From a checkpoint of a small mixture-of-experts model trained on Wikipedia: 10 layers.
Below are experts of layer 4 (counted from 0) of a mixture-of-experts language model. Rows are named router (the router's row for the expert) and show model dimensions 128-255. Each number is 200 + 40 x the weight over its row's rms, rounded and kept within 0 to 999.
After each expert's rows: a language model's description of what the expert responds to. This comes from a sample of Wikipedia text that the model never trained on.

# expert 4
router,306,292,175,254,240,129,136,175,198,243,161,223,204,212,228,185,164,191,194,166,204,166,154,140,248,101,196,196,230,204,171,164,158,196,196,151,184,182,248,201,208,180,146,196,253,127,276,203,214,203,183,196,127,150,209,266,202,256,247,180,219,196,171,202,224,259,221,229,213,206,187,164,275,256,224,194,205,258,259,228,212,165,274,262,226,190,167,198,249,186,255,217,206,208,222,200,218,186,204,187,210,159,180,155,192,271,142,174,200,177,247,208,164,275,222,170,203,191,171,267,189,263,292,222,207,146,254,171
What it handles: Section markers ==, === and line breaks after headings, especially in species and genus stubs (Genus of fishes, -idae, Species).

# expert 5
router,168,136,241,199,157,146,182,262,231,108,302,188,220,149,267,153,235,236,203,166,148,179,200,187,164,175,207,196,177,195,178,86,171,290,159,136,281,171,147,147,234,213,182,199,230,132,250,207,198,230,231,210,202,188,204,260,193,217,183,176,155,183,253,175,126,242,185,255,255,206,276,230,183,221,221,162,224,127,105,232,183,167,191,208,218,120,130,207,263,226,240,227,216,191,182,196,172,191,135,170,208,165,242,186,154,204,173,232,216,176,155,181,203,136,149,219,200,198,174,174,134,176,208,209,283,200,198,152
What it handles: Punctuation and discourse words opening or joining clauses: commas after Again or Instead, However, when, although, and sentence-initial subject names.

# expert 2
router,179,116,163,181,278,245,235,252,127,216,142,198,255,160,164,262,267,240,205,193,213,224,199,191,193,195,193,167,199,257,174,262,200,230,199,162,164,175,232,183,193,176,287,193,148,206,217,165,221,271,220,153,186,173,237,130,174,172,263,230,228,193,234,161,165,215,223,137,264,216,137,251,141,235,122,264,177,229,203,185,146,161,155,208,210,223,128,229,174,177,172,184,186,225,217,182,160,270,138,185,220,237,226,225,146,187,219,270,208,239,210,228,250,132,153,200,216,145,212,211,156,187,127,158,155,165,117,212
What it handles: Final pieces of surnames and place names (Adair, Amman, Darwins), plus titles and parties like Court, President, Republican, and relative that/which.

# expert 6
router,207,247,236,160,239,203,184,172,191,140,228,170,150,197,179,225,197,184,176,158,200,228,224,214,210,175,258,119,206,258,318,224,238,160,233,230,208,178,161,214,201,235,244,203,126,173,155,207,174,218,192,200,225,220,196,203,162,218,154,162,237,191,191,114,256,227,210,182,146,133,196,190,257,194,262,220,222,122,136,250,162,227,192,252,108,201,226,132,184,170,146,161,199,244,221,280,252,207,188,173,241,294,227,119,238,210,225,238,223,253,246,197,165,242,221,210,221,239,192,205,214,187,158,242,231,194,126,114
What it handles: Common nouns right after the, a or an, often followed by of: one, population, area, range, parts, members.

# expert 1
router,212,185,185,211,117,189,226,201,185,256,223,279,147,243,243,181,162,176,221,287,174,180,208,217,253,234,223,214,227,133,221,210,216,151,251,254,222,255,241,222,208,238,202,167,192,269,164,252,208,235,261,231,224,206,204,209,242,176,202,277,209,184,110,247,184,166,258,165,158,235,194,193,198,203,150,149,157,206,191,173,222,233,190,138,154,216,255,203,175,180,165,203,174,100,268,122,210,203,259,239,149,186,183,248,255,141,240,160,202,245,151,223,243,167,230,240,180,247,182,201,258,167,175,253,173,262,234,214
What it handles: Inner word pieces of ordinary words (unf-in-ished, st-ig-matised) and participles after was/is, like died, born, known, returned.

# expert 3
router,212,212,173,278,202,186,113,227,170,122,212,143,315,135,225,214,160,136,206,213,219,216,212,215,157,225,237,216,176,163,161,217,188,209,144,176,210,223,201,191,175,197,243,216,188,135,177,150,145,164,226,193,183,268,133,210,200,202,140,197,213,152,267,183,190,224,186,218,258,194,215,226,122,193,142,147,206,158,196,256,198,156,223,163,290,220,162,291,205,234,135,225,233,196,165,195,230,167,163,153,178,241,255,206,171,183,156,248,209,223,198,230,179,280,204,171,261,177,203,164,175,159,142,180,230,298,250,222
What it handles: Hyphens inside Chinese and Arabic names and compounds (Ying-wah, al-Qahir, blue-green), first pieces of names, and table pipes.

# expert 0
router,100,209,196,239,214,237,190,200,235,206,222,148,202,211,192,206,271,172,178,169,201,183,138,191,191,184,168,228,246,215,192,237,185,225,137,129,139,182,121,211,177,203,199,247,198,201,191,242,235,170,137,195,232,192,166,174,195,234,188,136,167,226,273,227,190,182,154,151,233,141,152,224,201,108,204,215,282,214,228,187,262,143,173,236,252,224,180,228,212,249,240,233,175,254,198,269,125,199,213,213,238,132,120,178,203,168,243,219,156,142,220,183,118,178,163,208,209,179,199,133,116,236,223,114,256,174,226,205
What it handles: Digits, degree/minute/second signs, line breaks and pipes in geographic coordinates, match scorer lists and table rows, e.g. 24.92111°E, 86'.

# expert 7
router,163,161,202,170,178,249,283,138,202,246,170,180,133,225,134,188,195,238,200,104,251,228,245,217,201,255,115,259,164,173,192,149,211,219,188,258,184,172,157,207,168,199,127,257,197,197,178,189,211,155,183,183,258,208,255,180,229,146,265,185,179,288,206,255,208,216,143,253,187,224,239,182,221,198,295,236,191,210,196,171,243,252,199,148,167,184,274,177,204,251,243,214,275,236,193,191,195,155,222,201,205,179,221,234,194,245,198,187,163,160,187,172,234,195,229,161,178,155,267,209,216,217,283,172,177,133,227,213
What it handles: Prepositions like of, from, among and articles after them, plus table pipes and numbers in sports and chart tables.